Experts of a small language model.
Size: 11 layers, width 256, vocabulary 4096, 47.6M parameters.
Experts: 32 experts in each of 9 layers, 192 GeGLU neurons an expert, a sigmoid router.
Training: a variant of SOAP for the experts, 310M tokens, 4732 steps.
Below are experts of layer 8 (counted from 0) of a mixture-of-experts language model. Rows are named router (the router's row for the expert), down (a neuron's output weights, with its number) and show model dimensions 0-255. Each number is 128 + 24 x the weight over its row's rms, rounded and kept within 0 to 255. Numbers have three digits each.
Before each expert's rows: a language model's description of what the expert responds to. This comes from a sample of Wikipedia text that the model never trained on.

# expert 17
Description: Auxiliaries and pronoun subjects. Function words in running prose: was, is, were, has, been, also, not, and subject pronouns it, he, they, plus -ly adverb endings.
router:124160119153173106128142149118110089161117113169126123090140138135125155112098118111151109065152146126151130160101134147176102136110195126124110163187114108121141156155145100130150117150163130130126107146148131141153090138069116100126161139109116135148131143132119087141125111116145147142174123147144133110130149134133140134120142140124150176126136131178082115142153145155107121101152150154107133103155125110084094118111107109090121076111129094087154160154161079108182127168123155149106130157159115135112201156112101153084115091158131147109101116100090111159092101132107122102098114137137120116078144140133107158140129113127132103087117125099146160106116145115125091116133122156132113116163169152135136115135107121120113150105109139161121094140148141105151116129078117
down0:130147140147145105099168158142138137129140133137132126106111176149110146102124126149151113137112136144123081125141135082129165136114113143093132155161149128108136135123093158117124152135129161100151152178073150110133106140094129085152169124070108149102110120137166097104123154117201117122180156141166134089136192129136106120154142123116132148149142120118093135128116123177145160137178094158130104090121159085108116118112153130096132136110117114171129155118091139124135161080116136112098136108131170093116139133123150164134104120143131131108091150155110075155123111113134099070150099118141184121149117160096156138108109118162105106087106126112152144157119122118122141155121148151126118141151169099100099123138179135129166158143144133126146092142122152143139114124085110

# expert 3
Description: Prepositions after nouns/verbs. Prepositions following a noun or verb in running prose, mostly of, in, for, on, with, e.g. professor of, children under, re-elected in.
router:157151093161079116130096127121149151131128105109152095121131153130117153131098154121122110092176148143159137150127099140127152086123103182088122177130096150098113167132127149121115088132158124145149169131111138113154138129134136084133141110153105113086103119129089092097123116153116136117146152144139124155112162168136119112116140136109145154149079135144093160100151097137095159129151135150116144093121108102085134159087100171146132113124128121119109118128116133096127153120107154152123127086195145142122150150131154094159096096186141165120110098164152110102077078137143103090187137111147151128115113157101115131122163112114093082114133127123096095125116152101118103108139164139106135088117132102130165134114141095124102112142105164128083133149164120123110153123110138
down7:156119115113169090113125092129164123167131117153160118133127115136152125153129137118132139150114109138140063111133110154144155097135146096138141121180148109166133136148126082156140136102134150112129135102122132104141145108128146164082110095154107132138112118160126118162105114152124113141136141110137149144158119129139113168162145141130093121166086131161105143151142156119107148119140125126126143123167144107152114108106132148144112099151122096129171168130111136127183127121086157126144167170129120085112146104109128135125095152160099103143149119105074127158130119165144099140126135181132180175180105148102113146123115135098127118104155058089127158142058148134116107158127124170115145139130142157090106124178097119148127156142130155102128118164153070093142159134150161

# expert 20
Description: Capital-letter word starts. Single capital or lowercase first letters of split words, such as H|ard, R|omance, P|ayu, r|ise, often after table bars or commas.
router:112137149142090089160132135102149148168122080140124081079155145099134153077140153112164092079124130112177153116119110140162134132157142133098149119166147110086160170131122129093137129153129115115095145149143144154122153107117125085099147162140127120120135117114129124121135098116088124116153135088155150162128155162075138098096150142132123148143144092151100117079167112099091117095126156152126097093156159131104170154086107134121125144110139108097120148138147084088155129147108129127118154143149101129152150126133175088162140124135178128125120126130133147121114077122138092124116131138173153144112105134152121150148160122140156117107100089100140065109132106122100144124157112148109139131156140122172092149158122127090099154125117147147103147144112161105130168095114145
down3:202137083123137109160140118130161141139132119152128137132115150140109143137132093112090107173113134141112140097104118146140145102174105128109149085123082170125160146153163143154129083156133145136130120144158101114080131163154090138150145132147101102109151145128104126158165129098126144146107111123113120144122136128123107121131148110146115103147113120111078139124107087148094120143130164130153133155140121120114110130119140144106105151147167146124162122170145110109115143111148098133149102103178127101131110145125090099127165079162094198138130159143122112160128164115123122166079074124122111153108130115142114057128094108119188112133190134133154175149115131146132158137132109123134172129135171115134122130114149136140132167142114131124103158078123144106190138147143126

# expert 5
Description: Short word-initial fragments. Short first pieces of split words such as t, al, de, l, ex, often from rare names or species names, e.g. de|ad, fl|owers.
router:120151128153142124146138117134127161146109160168097124142150099094130154099122152088112118082185119123128123105128121125128075107107139129110123142118101158107101144123168127101146150134108105118109166152137135151159138121132125098128077138132121154061100111142133102150143142101139131170164137131090126120147175149102147108072106119163135139142129095141118074133138112140079143097162139166127113118114108161103146104121123131142154110124113099086082118137161112089133137153121164106066126103128104128101132174076125122130111110176139147110123120175147115159108086130087115095171118136150125137125161158133112136124189128138136088097084140124101119128119119126113118127143138182121122132116127135118093100121116126132095138103099169144084156171118163098113161115101113
down2:104131088129134131116132097142146111117155113114116117088143129133123120141140103154076137158106150146155162127140122141144116076109147188185162145138073125154134112104128119136110153138156118136115105097115153133077157134106132117164157124164149128131102090124147102142123137126128147122095144124143169170101090117133143108176138151149065089144088105105141146107185153088101124149142116143167173102112121098134077120085119127146148093109141118133162090117164072118140103171118160121128150092157158142130143137142127126118122134148119156133152118123150153106114119137154136092161153123166146162137138111122114114129098140128143166129146134119112090116099116155167147162126121118198115124098131128120100098084071114098139168140140112167135133105094118144135127116134130

# expert 11
Description: Proper-name endings. Final pieces of personal and place names like Christ|ina, Day|ton, Zel|da, plus common first names John, David, George.
router:117150155137137137123114148106142109179144130171106127091145120149113129092085128111120110119138166154151107126097126132122079140106169121113146178171110149103116149135140085099118143126137121097114155170158174108114130126101115111114124111157081155110132153125102107139124109131089141139147126114109123134116147160131154111092112131123168141136103095133098104120147087164117131090136083143104129137152128075117111120086091130131163128110110130131138164157160089114177142132085142122089129093153097113098174135121125144145143113155127137085133088152142149123124086147101117132130109137168104105085130137111138124118176132143092131117112101068124100105117134146126103103107138124049142127150130100141115083130118153093118139068123190131099136149136127093133120082113142
down0:079127150157144110127141122136140152096100147128134137108152099092125086133140166125092113128120132101135110120158169140141135103132081131133131098112131139138143195124150122122141082128144155154123122079132123126135117142139109126149126147157132122139137101107115149152149090140162158107135122112129126122108086101147127117114118132154136082123162139140100169135163150118101151126120135152189121164150147094129127143109125118151173125144116171113105095151102142127150125073124124139124122096151151144138158130143184154107126111121140118139096158184096119113119091147121094162139134184085122142090122112120155109133120117130142151048109144128151112189145115153160100113140109148155109125169116093114174131112133166142134113152202110157055140131097155134121099123120124

# expert 12
Description: Verb stems before suffixes. Verb or noun stems taking an upcoming -ing or -ed ending, like compet-ing, hold-ing, reb-ounds, plus whole verbs like made, recorded.
router:139171091137125091164117119129151172145149130140127119123109123166139159122113151122127093138156115130136117089110101117173091118141157173151119172140137123114138155124150138116138149149154139113133137147153138104132112102110091123075153156133128169137163131156142023176158129098134149132132131114106145172100147139088154120089141140091102131139100078151116115145160137109090101120148140119109097133178125095096155132102114071118125119117156159130125100155135125117147159158123132177111100098136101131135173107114158130155103091134152126091157153138170064152130109135145124111140113151124136154126117141147128135121127122144108134081091117091146116094093141133129097149110144153118119138094159111189102183137117130131115117118106138149098146150122129116135151112113147
down8:108123083143141105147126138081164141122143135138156125128107184133127128154099119094154074136117143140114103135098114118106082130161129153085085131170078105149121102146145133134100126161137135149104128140107138140141101185064105152106123123133145122163157171185141134122129105088145123140130124142112160163122121108101112111125123100115165148149156125084151102185118110124147115097127098118158117128153107095142090141181150109124129119134068134091107151150094098151137131140120113167146136122132115127108102115134133115106128132113106185136108131136139125103093146126120146112120121143101123114092114128169144127103139151135150121186139132123144104148117166117155103170175138156095128084106123132082111128144126136147115141105067150095170161110118127102136142143082092

# expert 6
Description: Determiners and adjective endings. The word the and other determiners after prepositions, plus endings of proper-noun adjectives like Evangel-ical, Ibero-A-merican, Municip-al.
router:138145178137116084130101127107141108151137139154131146143118135114110158113109157115175118126149096142119125105124107145145107109107156124107096130130107111102127127119130136089110123149127109117077179177140162122136151081143088113093134127116115147109130130133097097140119141164114058159134131130153123096166142137126133103101131110135163125133085137155114134102108124121119148112140108111113125090140160116082138125108105140107166138131139110094103175154122111110131164165059156082097128122134111116134173124073132126157116114154154191115104086131123157151106116141168136127151120145182146083118107122112114188126167117132097115110110097100101138085097130122127095132175133135112139130139116082125144168148111150122072162090125166164133157146137136145108115101121138
down3:107131088110097146106126120097156096075092106064135122149099156128147116133109116111119101133116118093150115123170139116135129129137154139121181150092126125098120157134120140126130134153117173128112113162096084134155096149122157095119140102128159119160077132158134132113155124145114172120125154152089114114128159125106138134153103124176157099100116137090138125124096130112126119108129114149134062112140108117122135078116107138119138135134116112142135143131139137086103168102145103154100105114141121119135155119122153155125096122105141116110101137123129190128108112121128151158124180077121161148149120135145083156166106123089105095106079130099106107151145150119113144136126107110140135100193166098134122095140187099091136150130133160132109113199153124158098146129174130

# expert 22
Description: Surname first pieces. Opening pieces of personal surnames and given names in credits, rosters and tables, such as Bush, Colclough, Sullivan, Matt.
router:129147149122132108107162119102142128183107123194127122111123110129153157125094130148172115121144111132137125126101146123138143104110142130133126188151091136104108163117140147107114094145133129093084166152117107143123148103126116059078141153109083140120108140141084157089126145141128112171130126158142110128151165164117154144108147167113102169148107131126115086129164123114147136131116101131140151119176120116108145076104106132146152084109152112115098160154157121085147094147118157140106151123125105161129173110112138134174074097166136116133076141115139101123106136132135107106112113149124111141107131165130176141113139129141134092117114115110141149059102128114114098107138125117105142113098190086151142125141114128084129116140106138109093168171141161114134148119096117
down0:148151123111098117127158167155096174109123110110133110104051085129122112139126105139151156150173095139138123156126135122125080144167155139133141116135126102100162114108130134099109109122100162155141141145133097197117110148120104117125153108101115099116163125109146111151075096131101111104136152114168126117098116145104109079148166143155126142126099147138105133125118109114183136152159133117160072156099084135119167142141142171060119095090133099142106111101093102147091171093083126113124086102171134150132123126099118143117139134124103126089129105174155138126130123153087123131148145157131107136147123121156117119121133124085110142114154142116156153120114154122142121111150106141135110082144143118155111140115134182164106130107122140123148142130152071104115103133127109

# expert 16
Description: Verb stems, plural endings. Verb stems after to, not or can, and plural -s or -ing endings, such as pre(p)are, (con)struct, grow(ing).
router:114163140155125107139119166136139124142147065162118099108112120117110154097148163131130115104164137129188113126105105138150128146125098193116135146176091133093161142113142139162118080153145149109147103137135125164119110107104133097123127129151150094098118113136146164157085080093121156142088181127159131150129143131104134106128144141139150143113089101162056121118168116155134125112152108116122135105156151089128097102125093122144124106130124130125124106123149148111158145124142178125090122106148119131148147145098106144121068105159094155121139144153110139080126103091109100127148124168136133172122153157115121137128137126124126132088075079128082182113132169111128102136132129111100160131151146152159121124121080143116115136136133182122101143164121158113116135128145156
down0:107155129112135108123133102120146133121149103132151118127097127083099121110106134155145108138152117117101115100109096121133139149161115126150071112154112128146166120120083089157120114104081104099108092105138174155136128138161134183133086124110118160117143153155150156119195122156123180150134113113146148111159112100171126128137163126118138142162098131114127148138115135165160167126145127136170121148111124098153114111120115200096155109119081132122166094141123151179107116122117113130161155127125143145109154117130132159106132125121141127117127093151094124146169144124100133118121114127098123116144121154109092164171170127114142117109116162103152158123095145108099150083100105099096100133137152131132115129083103115148102131097119055156111121177122159073115121141081154

# expert 29
Description: Foreign name starts. Opening pieces of country, religion and foreign place names, like Pro|testant, Ec|uador, Per|u, Col|ombian, plus non-Latin script bytes and pro, comp.
router:120142142154130086143135117121147121148131104136134103135106085112111155143116161109142122121159164118133110138100115139150102152162162143100088130158133134128135172121138161080108134149144123093103137191136130141162153088121123138094126169136106116122156151177102127126122134135096131131155173165155115142151124125144139112116134138137097122171094128125107130101163128127065170102136139093119157117172142126121126148135117106134133123095151070071104150168164100102130157110120150129124127135143121135164166180084116097159119070150201129137133121112136132132134142123115110108134094157160128126089114156084123167100108145146148064107132075093122126143106144151120122152160117135116118126091127134119138124154068136119118138100093117132097164167126141097135111134130153
down1:122164122143132111140152131107112172094107155059159138118120127124121117160106106193107150154107117143104118144165143117129158156136084124153114082151146134154092126149096101118146136133103153103147075083113095156134157136144165157107137125168137146104145121140107167140134112146099142135142088108181108144131159120104120128146139166141152116139127132151164103148073104145143123124142088107126143154112144159124117104145095141114129117155165131097132133130106120146161165146140162177194146114108136085104111079113102133157122174115122112075158112120111131134118119109131108140091134161115125155135104117126145127159121117130103132124153146157130109137096143129111087136167141131116124077120164159162118169128131136148122098094195098111133112154117137125109081122133090

# expert 21
Description: Mid-word vowel fragments. Inner syllables like ro, ou, el inside English words (cont-ro-versy, bed-ro-om), plus capital initials I, A, O and the word that.
router:139128132137109138196138141133145157140167090129119081123138120128119157124116154133132106134129131137116109138124151158114128117141150133087107150138138194137133159159148123159098135148137185111131133135119166127130190156102139121118161098121097143112121121177134144141094111168102161139153099148117144123158134158115138130062128100149131183164124087157120120112150087118082094108110096120132166114130170119133160086115104128140144109099146120110139120152146099103163134139150144137116145138117095133127155142095136101174075104165124143128098098119145123107120054180153065127122079137120119118117105149150125136136115130149116121099122128101127168125138145112108114150108175120103114134181130097143135094122120127093137143153105177152114150170130168124154125142134129
down8:102109114128101104124147150159102114133091115101137150111135140128142161151165149143142114121117123100131069142100093128120116119130160159126137135099158126138103145149095110168131122207155152152136144118114138142125092135111164165120127140122168185108148072087161126122138105128178140137119102123092145088113145138142099087123125126108104121142162120108123115082167154131106066176141143119137141134114129108102134141110116098102150115147166135122140108192141120077147165154167118134140135140102113152128143123127138071112117151104146137083145130138089141164063122145122098135146117139174147124158123115147130136138123123121129092105149081142103166143142114152129131119121096147126129121097109099101083138115088119115175137165095123129070138117147121146140102111094131

# expert 27
Description: Articles and quantifiers. Articles, numbers and quantifiers starting a noun phrase after verbs or prepositions, like a, the, two, several, short, plus adjective endings.
router:114135189151135114181121122150174096143152116129113132064116140119122138104099136125123112079141118156108110135133131178137141117107173138102121122166057093085118164142138131079112137158153120120084150138136164152173170125094109106087115141105124141114140117132112100140147139157094125158173126170128115130157159172125154104072128130148136168108108102146113094115109151130106156157124102144107117089137154115115116108102123096120143100102119166148115128160111114088126141171108149133105129133134127129110123130077148136153102127145157138128113112144125062134129055107143108123177059131144125102122151171129094163126141119120165131098084133118131119124158136142149118131141118134105121131110131114145112131123135127100131130135126160135127173164122141098097147129111141
down3:078105107113172103102090180121097119114110130131091161109122150111136129120159140142105098135117136131101108085126127117126142102174097106148117112161145170150126143147115100141116140111111126121134096141090161120103143107109144130155133145111114094099130088166162124123095119111148134100133148106103055123117140138159120118146119120124157100131179147161164116088132128159136123135104146131113109143152147151099129120124159130129124161162138164132096127133108119118132125127113107147129125158126103125119099156097079111139136146108138158130115160135152144137092151135160104100090142131119154163165151106124097152166138097118134129087131122114115134079191134107125082124154067131132126201119134114109092156175161109170086137131119120124105115084112080181168123115155113